{
  "num_hidden_layers": 10,
  "hidden_size": 256,
  "n_experts": 64,
  "experts_per_token": 4,
  "d_expert": 64,
  "d_shared_expert": 64,
  "hidden_act": "swiglu",
  "moe_layers": [0, 1, 2, 3, 4, 5, 6, 7, 8, 9],
  "router_score": "softmax",
  "normalize_top_k": false,
  "routed_scale": 7.34,
  "balance_loss": 0.00326,
  "balance_bias": false,
  "init_std_router": 0.00844,
  "lr_router": 0.000379,
  "num_attention_heads": 4,
  "num_key_value_heads": 2,
  "head_dim": 64,
  "vocab_size": 2048,
  "norm": "rmsnorm",
  "norm_place": "pre",
  "norm_eps": 1e-06,
  "positions": "rope",
  "rope_theta": 100000.0,
  "rope_fraction": 1.0,
  "qk_norm": true,
  "attn_scale": 0.125,
  "tie_word_embeddings": false,
  "parallel_block": false,
  "init": "uniform",
  "init_std_qkv": 0.0309,
  "init_std_o": 0.0309,
  "init_std_up": 0.0309,
  "init_std_down": 0.0,
  "optimizer": "adamw",
  "learning_rate": 0.00184,
  "beta1": 0.95,
  "beta2": 0.99,
  "weight_decay": 0.15,
  "lr_head": 0.0053,
  "max_grad_norm": 0.5,
  "warmup_steps": 332,
  "schedule": "wsd",
  "decay_fraction": 0.59,
  "decay_shape": "linear",
  "final_lr_fraction": 0.0,
  "batch_tokens": 65536,
  "max_seq_len": 256,
  "doc_mask": true,
  "train_tokens": 363700000,
  "max_steps": 5550,
  "dataset": "wikipedia_en"
}
Below are experts of layer 5 (counted from 0) of a mixture-of-experts language model. Rows are named router (the router's row for the expert) and show model dimensions 0-255. Each number is 128 + 24 x the weight over its row's rms, rounded and kept within 0 to 255.
Before each expert's rows: "gets" lists some tokens that make up at least twice as much of what it gets as of all text. This comes from a sample of Wikipedia text that the model never trained on. Tokens count by the router's weight.

# expert 48
gets: "er", "h", "ri", "p", " h", "y"
router [ 97  86 134 102 140  91 130 105 100 115  94 129 135 125  99 119 113 172 104 136 143 112 115 118 120 139 122 110 129 149  99 136  80 154 125 168 179 156 105 157  92 132 148 128 134 100 147 150 126 110 110 116 143 127 144 104 109 169 142 105 106 135 135 105 130 178 100 115 111 107 124 146 143 157 133 116 114 129 168 133 159 110 129 117 126 122 170 106 150 110 141 144 145 155  98 157 101 134 148 145 133 131 117 129 149 138 142  98 150 116 146 154 178 110 138  96 149  70 118 162 111 152 128 142 123  94  99 147 142 143 135 148 101 122 168 150  95 144 106 107 153 122 172 130 162 147 134 101 108 132 130 137  98  99  80 125 162 125 160 144 114 122 139 194 123 104  77 131 114 128 123  97  94 123 129 154 110 117 163 123 138 138 133 161 144 122  89 180 131 111 131 102 175 100 153 140 120 150 182 135 116 155 159 146 143  99 121 146 177 118 104 124 133 130 163  99 141 104 182 165 164 110  85 103 144 115 160 145 105 128  85 136 144 194 126 137 119 130  88 142 101 134 153 122 131 146 171 139  88 151 122  88 119 106 122  98]

# expert 2
gets: ":", " a", " the", " was", " |", " is"
router [ 81  90 154 153 158 154 146 138 118 152 139  92  83 109 150 121 155 151  90 100 180 145 105 142 109 158 112 130 116 172 151 100 121 142 118 143 161 129 105  97 130 126  99 132 168 118 122  79 150 107 118 151 140 127 120 142 158  93 132 164  93 143  97  95  88 122 150 121 129  94 103 142 160  67 120  88 160 105 110 156 117 142 128  84 120 141 126 146 162 141  89 179 146 130 158 115 154 134 121 102 142 136 114  90 143 106 147 112 116  97 105  85 135 122 119 121 152 193 140 127 139 113 128 143 143 170 100 116 116 159 109 122 156 166  94  91 122 105 158 122 148 136 162 134 120 105 158 103 167  97 153 140 133 157 147 138 133 159 106  77 124 100  92 145 134 139 178 120 109 113 109 123 162 116 161 112 118 133 117 160 167 122 124 114 140 121 177 133  99 165 131 109  92  92  78  99 102 143 105 140 139 100  94 130 139 146 114 145 109 111 130 101 137 105 117 117  98 127 145 158 179 128 152 136 108 147 122 121 145 143 149 140 131 138 143 143 173 135 127 133 101 161 118 143 108 105 111 106 126 127 108 128 141 115 168 141]

# expert 39
gets: "z", "in", "n", "on", "son", "at"
router [143 178 147 137 137 141  89 118 140 126 142 123 139 111 143 140 133 151 121 119 137 131 133 105 202 146 131 104 160  94 102 129 135 137 119 133 134 112 169 167 155 140 123 164 113 146 160 122 112 114 116 152 165  89 157 148 160 120 112 179 183 105 137 102 131 122  78 148  83 153 176 132 124 147 155 120 124 104 159 143 125 121 144 113 150 133 100 112 108  74 104 145  90 132 101 142 131 151 102 158 106 109  91  99 120 128 112 126  94 102 119  87 134 136 124 139  83 123 123 129 134 136 162  87 161 119 125 124 139 135 138 127 117 124 121 123 107 105 102 190 134 128 134 114 151 128 129 153 168  96 139 133 154 131 122  90 100 138 165 134 149 110 176 148 131 123 107 131 131 104 121 163  94 126 116 132 128  88 139 159 137 108  65  98 109 120 132 161 102 145 108 155 132 120 158 106  92 105 127 104 174 172 146 148 175 111  89 129 104 111 107 121  98 138 114 109 136 148 171 106  87 167  93 170 145 136  99 129 172 121 141 162 150 129  98 136 163 137 127 162 165 111 122 169  91 146 134 106 136 155 143 138 108 102 127 123]

# expert 0
gets: " (", ".", ",", " was", " is", "%"
router [107  83 132 144 150  82 111 108 191 104 139 118 129 105 125 124 140 107 115  65 141 128 148 153 126 130  94 153 145 174 155 178 145 143 115 112 133 161 142 140 149 137  99  73 145  90 108 116 136  98 123 126  88 145 145 126 123 105 167 123 132 143 118 135 121  74 115 115 125 160  74 113 144 108 138 129 184 141 125 113 150 105  95 140  67 133  96 100 121 101 158 154 138 108 152 141  98 116 128 108 155 111 126 131 112 116 134 141 111 116 130 124 128 137 156 115 166 162 151 122 159 115 158  99 136 150 113  91 160 151 109 169 157 132 122 176 156  87 105  78 111 102 124 156 142 126 140 122 132 129 152 175  96 139 119 130  81 106 103 107 102 155 156 104 118 155 155 127 150 141  95  86 162 117 158 114  99 131 137 102 121 159 129 149 135 159 115 143 105 121 123 143  92 160 124 136 137 124 139 141 102 116 131 104 104 136 134 149 136  78 114 102  95 164 183 121 138 163  97 134 144 119 120 118 127 132 118 132 148 127 100 130  97 162 121 116 111 127 102 155  77 117 144 102 119  92 137 108  85 159 113 141  91 140 167 147]

# expert 3
gets: "al", "y", "el", "te", "ce", "ke"
router [179 151 105 130  60  98 125  90 118 163 147 143 106 126 130 127 126 122 125 119 141 126 147 114 145 149 138 160 102 184  99  83 162 121 115 135  98 121 153 152 105 140  96 160 114 141 135 166 142 118 158 102 130  98 139 120 140  99 109  94 120 122 117 125 144 107 147 139 137 155 118 104 108 132 133 133 121 141 127 137 116 151 149 150 140 134 165 116 131 143  95 106 129 116 120 142 148 148 110 109 144  84 129 160 125 144  97 140  71 156 195 150 125  87 129 126 112  93 176 108 139 119  91 143 136 115 104 157 166 155 102 158 103  93 148  90 166 164 118 122 109 128  90  97  98 112  80 154  84 132 119 106 152 150 127 144 100 150 146 160 159 133 108 114 156  99 167 119 168 147 150 153 134 131 155 146 166 172 144 133 147 136 136  91 130 141 117 132 130 116 180 158 173 134 135 136 162 138 133 140 157 120 122 107 118 154 108 112 133 118 123 101 154 155  92 135  80 110 132 133 123 131 111 139 187 108 131 173 157 136 140 124 100  99 124  77 120 121 153  96 134 120 138 127  88 170 114  85 155 122  94 122 158 156 111 120]

# expert 19
gets: " with", " and", "ph", " 0", " all", " are"
router [131 119 186 123 129 113 134 100 126 179 140 118  66 149 112  99 118  90 133  86 148 154 117 176 131  98 152 114 172 119 142  92 167 124  97 128 156 143 135 120 155 117 113 137 161 112 156  84 161 124 142 127  99 116 133  98 153 131 138  82 128 136  76 100 141 146 111 145 156 138 124 100 132 100 140 113 119 152 154 154 157 131 160  94 151 129 163 141 144 144 115  88 173 106 121 126 103 138 149 124 153 158 132 176  99 132 112 161 152 147 141 121 105 121 160  79 131 133 172 139 131 151 142 119  95 124 131 148 168 129 111 128 115 168 118 139 162 175 118 132 114 144 153 126 123 157 126  96 126 113 112 137 132 143 100  85  92 128 166 121 159 126 112 117 152 130 117  85 128 133 147 114 142 140  92 152 113 128 139 106 110 108  96  92 142 107 167 155 129 159 120 154 111 146 163 142 104  67 136 101 154 160  77  93 115  93 140 127 106  90 118 108 149 140 126 140 152 160 126 119 123 143 117 107 154 114 115 134 112 158 122 149 124 117 110 115 103 141  91  89 127 126 112  91 129 103 128 145  85 132  80  95 160 184 121 155]

# expert 8
gets: "un", "an", "il", "y", "in", "ur"
router [161 123 107 135 129 113 105 115 108 104 126 100  88 102 100 110  91  98 107 113 124 134 125  89 157 150 138 137  78 137  95 104 138  80 132 161 131 118 145 135 142  96 183 144 152 124 135 151 151 123 161 135 171 128 136 116  78 141 104 129  99 145 114  92 183  99 126 142 174 142 128 151 111 175 129 137 110 150 115  96  69 180 134 117 157 112 184 149 107  96 143 132 130 129 162 134 128 124 144 174 150 120 150 178 144 144 106 162 104 136 159 121 124 101 136 133 124 128 123 107  91 126 105 167 166 104 138 117 130 104 149 143 119 121 138 120  96 112 134  84 166 114 158 105 147 120 119 159 132 183  82 157 166 127 132 116 163 124 139 144 153 139 155 131 117  81 147 169 163 139 112 184 110 131 128 163 130 110 136 144 119 151 127 165 122  86 165  85 122 112 158 142 124 109 151 126 113 166 115 110 132  91 108 132 123 117 116 146 106 113 139 144 128 146  92 160 137  79 106  76 129 125 142 128 112 143  92 151 119  95 119 130 130 101 149 133 134 120 102 131 116 118 149 152 148 124 128 170 104  87 100 126 108 124  98 107]

# expert 24
gets: " as", " and", " re", " with", ")", " be"
router [ 98 130 119 135 177 102 107 114 163 163 100 132 135 138 101 115 180 104 149  90 120 128 111 122 147 161 136 120 102 134 136 147 111 128  97 145 124 113 144 150 156 113 140 105 143 136 118 131 149 146 185 157 109 129  96 141 155 114 121  77 152 111  91 154 106  95 134 125 145 128 120 120 131 110 126 165 139 113 132 115 103 120 118 122 106 115 141 170 139 152 174 122 179 166 165 116 105  81 162  72  99 169 125 117 133  92 110 125 163 112 144 121  96 141 130 112 159 137 122 132 118 100 134 131 136 155 101 137 137 122 108 152 156 153  90 106 180 134  83 100 136 171 117 140 141 160 139 124 148 138 111 154 113 106  93 107 143 108 135 105 125  95 175 125 127 136 144 136 118 159 135  97 153 125 165  77 138 142  93 108 148 154 121 168 120 104 120 118 135 153 100 154 114 146 150 147 118 128 180  98 175 106 154 172 163 139 105 126 141  98 134  79 107 149 165 102 162 165 165 159 108 153 136 147 146 134 100 146 165 108 114 105 131 119 116 124 108  95 131 143 135 152 128 104  88 167  84 130  99 117 162 103 125 128 169 136]

# expert 56
gets: ".", "\n", ").", "-", "\"", "'"
router [113 148 148  88 140  99 128 140 131 122  97  83 101 108 166 142 161 137 137 106 105 151 109 158  94 151 151 124 145 143 133 105 114 169  99  96 119 120 117 118 159  99 116 142 126 152 136 117 130  95 109 160 120 164 156 131 127 172 152 130 154 137 123 126 125 116 135 159 132 142 161 120 101 117 165 126  88 143  91 102 105  93 130 150 127 119  90 135  97 164 129 104 122 123 102 146 157 144 151 131 121 172 136 108 168 148 135 120 161 148 139 127 109 128 107 149 177  99 157 131  98 126 128 100 149 123 124 116 161 103 116 114 117 118  92 138 109 124 131 133 115 147 157 148 120 122 168  88 140 132 178 115 187 122 148 105 141 123 170 102 132 142 161 139 105 160  89 162 120 180 134 107 145 194 159 141 164 112  99 130 142 168  94 121 141 118  91 125 139 117 108 110 161 137 103 154  97 125 142  95 100 111 133 137 133 108 146 185 164 140  99 112 123 134  99 156 149 154 166 139 126  84 174  94 125 116 152 104 129  89 102  83  96 110 134 163 117  96 105 145 125 115 124 153 106 112 118  98 118 112 120 103 159 100 178  83]

# expert 43
gets: "ing", "y", "k", "ke", "ry", "ine"
router [135 137 105 153  77 134 129 127 130 116 137 151 137 133 136 111  70  95 133  92 138 140 145 111 105 157 122 135 139 110 103 139 103 122 137 110 110 131 130 157 138 136  97 168 129 171 113 171 135 135 133  98 142 143 148 127 133 165 140 126 103 125 171 117 136  89 158  93 153 119 162 120 145 138 122 155  73 149 111 113 126  99 160 138 120 103 121 106 102 141 150 173  97 127 129 130 100  94 112 164 144  91 135 155 164 119 104 153 110 142 136  76 167 159  78 145 141 121 126  85 124  94 102 113 131 135  95 194 141 158  99 110 112 134  98 120 109  92 109 169 141 165 110 106  81  90 149 136 118 139 107 147 172 132 153 150 118 107 152 179 145 138 167 119 148 152 120 161 175 122 110 154 139 105 147  97 107 174 155 120  87 119  78 133 102 139 107 136 110 165 137 143 137 115 167 141 119 155 120 101 142 153 150 166 128 156 128 148 143 134 181 112 169 142 146  80 118 132 125 146 109 124 136 143  79 132 140 137 101  95 103 137 134 158 153 137 139 112 111 130 153  92 148 125 142 157  87 160  99 137 116 133 137 109 128 119]

# expert 31
gets: "s", "ed", "es", "is", "ers", "re"
router [125 129  99 118 162 119 131 112 151 109 112 173 159 149 150 128 117 137 116 133 147 121 162 112 142 114 126 106  99 166 166 171 143 134 103  78 126 129 122  82 112 122 146 118 136 187 110 107 101 144 120 126 161 114 158 106 130 129 156 124 144 127 133 119 108 114 116  84 122 130 114 164 154 158 147  62  96 135 154 142 121 148 100 163 156 155  97 176 103 151 143 104 141 172  86 142 126 127 115 107 143 144 136 145 127 168 122  88 164 132 105 120 107 117 126  99  73 146 131 159 126 145 147 152 148 107 114 103 130 174 127 162 161 132 132 120 133 143 116 135 127 134  87 154 125 141  85  92 134 105 145 129 154 128 164 113 181 145 104 161 117 115 108 100 130 165 141 107 116 163 119 128 127 131 110 156 130 112  97 128 155  77 180 132 121 120 133 105 162 149 112 131 133 113 101 113 133 191 118 164 137 184 112 153 149 111 114 122 114 158 129 132 112 137 136 114 106 101 149 146 190 156 140 111 119 141  83 107 132 145 168 155 149 140 132 122 145 141 137 167 144 115 184 149 155 163 150 146  90 115 159 134 119  86 155 125]

# expert 35
gets: "\n", " re", " Re", " de", " co", " De"
router [121 125 113 133  80 102 142  72 179 144  94 122 171 143 113 167 145 106 135 108 140 129 110 136 120 125 111 156 127 118 114 120 162 154 125 161 163 167 120 138 129  89 142 132 137 129 106 102 142 139 150 114 121 149 151 127 132 181 125 171 127 124 161 118 129 122 168 116 130 150 135 111 140 128 119 135 130 148 120 156 126  92 100 106  60 143 139 151 138  86 130 132 133 138 167 112 120 105 135 109 131 119 166 116 131 121 145 182 161 148 136 122 113 151 162 123 142 119 155 134 136  86 146 121 104 143 105 108 125  95 151 100 116 136 147 116 157 135 100  95 140 143 128 140 125 135 108 115 110 154 161 142 103 163  98  95  71  88 147 117 116 153 150 184 127 177 140 104 161 159 133  99 119 123 118 121  94 175 116 112 143 160 130 145 123 148 118 119 156  62 107 159  77 104 120 110 126  71 144 122 101 131  95 106  99 132 127 145  93  94 164 109 162 151 177 124 164 203 133 121 129 140 126 122 113 137  84 143 145 122 108 128 162 142 107 156  91 152 100 100 113 157 127  99 142 122 135 121 123 145 131 126 158 164 162 141]

# expert 33
gets: " the", " The", "The", " (", "-", "="
router [132 134 160 163 113  92 149 126 154 129  97 110 126 153 127 144 172  95 109 100 161 143 137 153 119 117 133 112 105 147 121  97 151 122 130 107 129 146  88 115 158 105 171 102 149 121 138 112 156 145 108 139 124 121  99 146 154 115 108 145 122 121 111 102 130 140 127 138 143 119  92  88 159 116 145 162 107 130 122 150 114 136 120  85 129 108 117 186 192 139 152 107 154 120 188 120 166 126 138  96  95 147 104  98 107  92 106 152 105 104 150 115  91 146 139  73 163 122 146 125 107 112 126 126  91 136 100 112 143 108  96 163 162 155 135 138 153  99 127 156 109 113 157 141 112 135 159 119 119 108 130 150  89 104 119 139 156 155 127  97 141 176 136 131 122 138 171 132 130 115 142 133 114 143 158  86 115 161 139 142 132 155 119 127 123 140  95 164  88  96  91  71 129 127 134 169 137  55 148 131  96 118 149  83  92 145 139 149 137 107 157  97 128 183 143 109 101 182 100 159 137 144 141  99 155 130  83 141 151 155 143 118 129 116 114 137 140 142 108 107 105 111 129 109 135 113 104  92  90 139 113 129 148 114 155  87]

# expert 57
gets: " ", "e", "a", "i", " he", " st"
router [133 117 144 140 144 154 109 126 133 120 100 130 133 151 148 131 134 139 146 147  87 121 134  80 105 125 122  91 153 117  93 152 151 134 141 172 117 109  78 137 128 133 120 147 162 141  90 115 154  98 144 152 142  95 134 149 112 125 161 152 154 130 111 137 172 177 141 113 101 108 154 123 112 164 113 145 136  82 135 126 121 160 126 108  91 131 136 133 134  99 136 156 130 149 119 140 103 118 141 141 131  69 129 135 127 107 104 168 143 139  97 115 104 149 167 161 130 123 145 131 110 177 112 160 122 139 146 113 122 125 205  87  85  98 108 167 100 156 162 164 146 137 176  85 103 138 176 146 118 161 122  78 114 112 132 116 152 118 122 135 113 102 106 128 118  92 103 139 166 111 115 125 161 128 133 170 123 130 168 141 131 138 152 164  85 181 160  87 112 102 114 137  74 104  96  96 124 140 140 122 109 118 112 146 143 112 151 127 121 157  77 124  88  94 104 139 153 142 117 140 123 107 136 138 136 108 136 144 115 137  86 124 158 130 130 149  86 115 135 114 140  75 129 184 144 103  85 137 127 144  85 138 136 115 134 144]

# expert 26
gets: "n", "ed", "en", "ar", "st", "na"
router [149  98  85 123 119 148 132 128 149 203 149 125 159 136 119 119 152 121 116 131 138 145 123 116 143  88 155 147 112  88 115 148 153 150 152 141 101  76 135  78 111 187 105 163 106 118 122 120 125 132  81 129 158 147 150 149 130 147 123 152 161  83 110 101 153 149 121 103 135 138  89  89 137 118  82 148 155  99 143 128 108 163 142 130 139 102 118 107 128 125 162 109 128  68 133  82 148 157 129 142 121 163 150 115 119 165 134  96  81 134 102 108 107 148 127 127 100 116 102 153 139 105 147  72 133 177 148 139  88 144 143 106 116 126 142 132 133 156 134 128 127 112 164 116 104 167  85 144 177 105 104  84  91 151 117 136  83 175 146 136 121 103  99  94  99 169 147  97 128 125 121 139 141 140  91 122 102 122 140 102 145  88 158 103 140 110 153 118 115 133 146 164 154 125 104 149 114 106 105 146 118 158 132 145  98 134 103  96  99 132 142 132 103 113 126 149 141 157 165 134 130 157 124 165 145 106 139 110 137 115 107 158 127 150 122 132 174 124 139 150 127 154 111 136  85 137 145  82 144 138 121 127 164 120 109 159]

# expert 4
gets: "u", "hi", "ha", "ci", "cu", "i"
router [148 130 123 150 114 137 108 131 113 111 149 108 150 137 119 141 118 119 111 113  98 113 144 127 177 151 136 111 148  95 134 151 145 133 149 151 175 156 132 141 160 130 185 131  97  98 176  78 105 139 130 125 142 146 132 148 121 127 139 136 119 114 150 113 129 148 116 154 124 127 100 197 119 136 140 180 134 151 105 123  83 109 151 101 170 128 130  89  96  90 175 109 130 143 115 125 152 155 167 158 111 124 158 126 108 144 125 134 119 136 136 130 140 119 101 145  87 143 118  89 150 140 135 128 145 120 102 175 125 108 110 156 142 105 131 122 100 132 138 135 140 139 133  88 136  86 129 149 158 106 101 177 165 134 158  98 167 101 154 112 126 115  82 151 156 123 138 174 114 134 107 126  76 115 119  99 122  98 167 147 110 109 102 155 169 140 172 153 169 104 150  87 128 121 152 173 136 153 114  94 133 116  95 103 139 126 103 124 139 149 101 151 112 108  89 174 108  96  96  94 167 118 167 143 103 141 163 145 140 105  99  98  83  72 131 130 165 135 122 163 103 137 152 170 138 127 114 137 139 103 121 132 110 129 107 142]

# expert 5
gets: "e", " a", "o", "ro", "ta", " A"
router [129 160 149 137 109 111 138 123 112 138  94 175 103 131 113  97 150 115 156 142 121 128 126  92 110 115 129 146 138 122 143 146 144 130 144 102 130 132 103 172 123 121 106 134 168 143 163 136 125 135 151  87 120 131  89 100 152  78 114  93 109 110 134 133 104 154 165 129 172 113  91 124 119 133 145  76 168  99 162 114  99 171 103 140 146  98 131  90 162 126 147 115 107 159 106 163 115 135 154 147 145  88 155 105 146  98 107 148 164 137 151 128 121 144 127 149 135 121 104 112 132 165 153 158 120 135 132 141 180 174 139 141  95 131 135 154 117 137 149 117 104 102 160  99 134 186 152 135 149  96  95 155 150  85 134 122 195 125  85 153 157 119 104 128 104 128 161 104 111 150 137 173 178 120 150 115 135 135 145 116 116 123 130 131  74 145 116 141 169 139 133 115 103 130 103 105 138 141 111 132 103  91 104 144 138 155 145 103 115 158  89 130 124 101 139 141 116  97 115 138 157  91  95 145 133 139 140 141 126 160 103 105 126 124 123  99 149 140  91 106  99 149 179 114 122 165 147  84 139 108  90 132 104 130  63 156]

# expert 59
gets: "s", "es", " years", "ers", "%", "les"
router [129 109  97 109 107 136 120 134 162 110 110 127 122 113 152 155 124 113 112 145 150 133 113 159 107 119  92 134 125 131 169 152 105 154 133 108  93 124 111 115 169 172 100 144 120 162 101 106 136 123 127 124 103 162 138 101 143  93 141 125 126 150 139 172 153 116 164 116 112 125 145 101 100 158 153  80 100  75 132 138 176 163 135 158 100 135  82 154 123 123 133 100 125 161  94 139 130 142  81  98 144  83  98 160 100 102 120 133 159  96 115 109 125 157 155 148 127 125 154 146 162 128 135 125 103 116 156  98 103 142 152 110 164 173 176 129 168 104 122 105 142 118  78  84  88 131 109 133  85 122 166 125  93 129 166 135 123 154 121 136 131  95 161  94 120 163 135 100 147 139 118  88 147 142 167 160 135 150 126 114 174 148 139 116 103 119 144  91 124 122 112 163 127 150 157 170 142 118 136 144 111 113 111 133 115 118 107 126 116  91 116 118 114 125 106 110 140 124 140 132 184 150  96 134 129  88 138 117  81 114 160 148 132 128 149  96 111 165 132 162 180 126  90 128 125 146 120 136 125 111 151  91  75 163 163 129]

# expert 25
gets: " ", " f", " h", " re", " N", " b"
router [138 106 131 157 123 141 112 103 166 110 160 126 144 158 135 141 124  98  89 140 122 111 127 170 146  84 126 186 161 182 156 122 157 125 141 118 115 151  92 113  99 113 106  81 123 119 147 126 127 108 140 106 106 117 114 118 132 148 126 141 147 153 149 138 140 111 125 135 139 160 138 111 134  99 157 157 161 141 125 140 137 109 104 110  93 158 126  96 133  64 107  86 110 166 143 152 133 106 165 116 148 113 166 168 101 118 181 135 175 167 128 125 107 144 184 110 133 122 140 152 163 129 169 105 112  95 134  63 119 148 131 123 144 129 154 144 137 122 138  70  97 107 120 154 119 107 131 138 114 125 150 132 118 153 120 100  76 110 101 127 113 129 110 127 153 163 117 115 106  97 149 104 149 129  95 160  88 134 116 119 122 163 163 137 137 132  97 161 118  70 115 164  66 114 119 124 102  83 128 145  97 137  86  70 112 122 119 122 116 116 133 147 126 117 145 141 171 146 110 130 159 136  93 116 129 122 102 161 124 158 120 149 157 154 102 101 114 136 102  95 153 136 154 124 133 122 150 127 128  90 136 135 149 135 173 147]

# expert 11
gets: " the", " a", " in", " con", " In", " an"
router [138 107 130 112 124 105 122 137 113 140 113 144  91 135 101 151 107  92  97 143  77 120 120 107 109 122 106 164 151 117 131  78 136 169  88  88 149 160 153 159 170 131 107 107 104 147 152 118 145 143 117 129  87 155  99 117 131 127 104 130 130  85 143 139 106 121 107 139 144 161 102 120 150 150 104 147 170 102  76 152 185 141 129  79  90 158  80 119 136 114 132 115 153 142 146 162  82  74 136 126 108 171 134 137 111 137 132  81 144 109 159 139 140 145 145 164 139 165 109 139 136 119 149  98 118 108 127  95 151 110 132 114  97 105 129 121 120 119 103 102 115 116 119  96 158 146 122 100 135 130 121 130 106 144 125 106 146 114 141  91 118 144 177 177 114  98 151 104  97  95  92 140 152 163 171  85 122 122  77 147 130 172 121 157 135 155 101 138 116 123 138  99 103 134 160  96 122 136 174 114 109  68 143 124 166 119 132 136 122 149 140 153 156 169 113 121 118 140  91 109 117  90 114 109 118 108 143 134 107  96 136 102 120 100 129 152 173 157 155 123  97 109 124  86 129 114 129 111 110 115 152 118 131 152 128 160]

# expert 58
gets: " ", "e", "ne", "le", "te", "ro"
router [ 80 144 111 125 138  98 162 119 123 160 118  92  58 142 133 102  95 138 108 159 116 143 118  96 137 133  90 159 132 126 144  92 151 153 126 135  94 119  93  87 123 123  99  95 130 131 155 175 128 125 117 136 113 107 110 129  94 123  95  87 142 120 108 157 118 140 135 180 167 108 124 121 106 137 130 159 153 137 102 121 173 164 109 175 105 164 136 140 132 143 139 146 134 170 128 134  89 119 139 122 132 148 161 165 126  92 107 162 154 122 143 126 139 144 148 157 155 165 162 120  97 144 152 140 154 121 144 108 115  96 117 103 151 117  98 162 124 120 106 119  92 139 119 142 109 139 151 153  97 134 116 152 162 142 105 109  89  81 105 103 115 162 116 113 142 154 104 106 133 143 129 145 109 116 146 141 125 162 121 137 126 108 130 165  90 135 142 145 107 121 156 137  86 175 133 104 139 114 109 132 103  76 120 149 139 106 157  89 112 107 172 129 149 153 159 159 147 104  90 103 150  94 180 111 150 129 154 112 126 140 109 132 139 165 117 146  87 141 133  92 134 130  80  79 150  78 149 134 145 126  84  96 110 152 116 121]

# expert 61
gets: " the", " a", " The", " his", " an", "The"
router [146 163 153 112 130 135 132 127 121  91 111 125 134 127 156 183 108  75 128 146 142 139 115 120  99 150 142 121 141 114 144 134 154 149 146 137  93  98 154 131  71 113 101 146 177  71 137 141 112 114 113 129  91 151  73 162 116 131 136 155 134 130 141  82 151 143 111 109  90 123 116 113 135 113 112 161  89 129 135 131 145 140 163  78 109 120  89 146 158 140 147 135 142 155 179 120 151 155  94 107 102 124 126 110 115 142 175 112  78 134  92  72 174 126 154 152 142 126 126 118 144 113 108 152 109 126 117 105 131  95 151 111 151 103 138 142 127 122 127 135 158 172 165 117  82 137 132 154 142  98 146  89 130 126 158 135 171 102  97  84 135 171 135  85 113 104 108 129 100 114 148 140 148 120 140  97  96 151 142 158 164 145 119 130 158 111 130 142 121 126 170 105 144  98 133  86 126 158 116  92 104 121 142 130 170 144 135 139 109 156 127  92 157 107 110 143  86 129 133 127  99 110 126 131 133 158 127  85 104 163 139 134 160 105 109 179 110 124 154  93 118 120 138 119 129 133 121 121 160 136 107 182 157  98 156 141]

# expert 44
gets: "===", "==", "A", " ==", " (", "I"
router [154 128 159  98 137 130 150 148 136 113  76 138 109 132 129 177  97 111 152 132 101 134 133 133 125 100 113 147  82 103  95 148  92 149 157 108  89  88 125 113 122 120 101 136 157 141  66 116 124 113 144 103 127 169 136 139 105  95 151 148 146 113 129 157 135 127 151  98 105 137  88 114  95 112 131 105 176 104 145 119 111  88 144 118 140 109 135  91 153  65 159 116 125  99 139 125 136 139 113 144 168 122  93 139 154 120 135 146 118 165 108 151 154 135 139 135 131 124 133 134 126  70 137 158 143 157 173 121 146 128 139 140  86 147 113 116 135 101 131 155 117 135 124 130 116  99 160 131 112 117 151 125  93 159 135 123 154 154  91 109 171 142  88 134 119  80 113 139 107 154 117 117 139 147 157 125 190 141 120  82 102 153 105 126  84 159 116  91 156 134 135 110 143 146 114 140 163  95 123 117 162  95  96 160 121 154 151 102 143 171 134 112 169 163 101 147  88 139 122 143  95 119 148 143  99 113 106 173 159 150 114 100  90 130 141 122  95 191 128 135 125 145  96 162 125 122 121 128 104 109 136  81 133  92 138 137]

# expert 53
gets: " of", " in", " to", " for", " on", " from"
router [119 144 143 145  74 172 184 126  99 155 120 144 122 120 103  89  86 111 150 172  94 137 138 156  91 121 122 137 159 121 131 139  88  84 153 129 172 129 129 160  99 130 126 163 119 112 142 159 133 126 146 121 115 168 113 114 148 132 170 100 109 125 143 112 112 138 137 131 113 146 109 138 125  93 146 177 168  83 118 125 136 156 128 132 144 144 147 137 148 166 105 100 135 111 112 110 167  87 125 128 125 146 163  96 129 113 151 108 123 103 132 153 153 137 119 124  93  89 154 149 119 179 108 134 128 170  97 144 115 123 116 123 112 100 118 128 129 109 158 170 128 103  99  90 140 152 146 155 148 129 131 103 112 104 164 160 125 146 113 114 104 111  98 140  99 138 170 139  96  97 124 166 139 106 132 100 123 130 100 149 136 153 148 185 122 136 178 105 155 132 125 138 134 130 142  78 132 120 159 129  93  74 101 132 123 131 152 118 137 122 143 170 148 107 127  92 123 122 110 159 138  92 132 182 115 161 170 126 124  83 145 116 101 110 139 171 152  99  97 104 155 135 104  95 108 145  87 137 158 137  80 120 105 100 129 140]

# expert 47
gets: ",", ".", "\n", "\"", " and", " that"
router [ 99 150 147 135 133  83 164 127 151 131 115 148 120 120  84 129 162 168 162 148  70 135 101 166 109  85 125 133  78 149 152 155 116 138 139  93  90 125 127 119 139 156 115 131 105 154 111 164 135 105 154 172 103 137 120 139 129 103 147 121 121  82 143 146  85 110 155 149 137 127 135 121 120 129 151 127 113  95 121 125 129 117 116 143 152 107 137 120 122 155 132 120 129  88 157 139 126  82 137  78 139 156 115  78 117 116 120 156 115 108 135 120 153 126  72  82 155 110 132 113 124 112 155 142 115 168 118  71 134 118 126 138  97 130 118 135 131 137 140 123 146 154 143 151 123 144 153 136 134 143 165 131 126 113 111  95 143 161 148  81 153 160 147 153 162 103 127 113  97 154 120 107 157 148 192 103 152 133 118  77  81 168 133 109  89 126 104  96 164 173 157 110 146 146  92 128 113 122 154 111 195  96 132  93 131 143 103 128 142 123 129 129  99 152 106 116 168 126 145 182 120 136 136 110 163 108 125 119 151  83 136  75  98 156 150  98 139 128 160 117 134 120 101 137 111 117 135 109  92  97 139 119 124 133 134 136]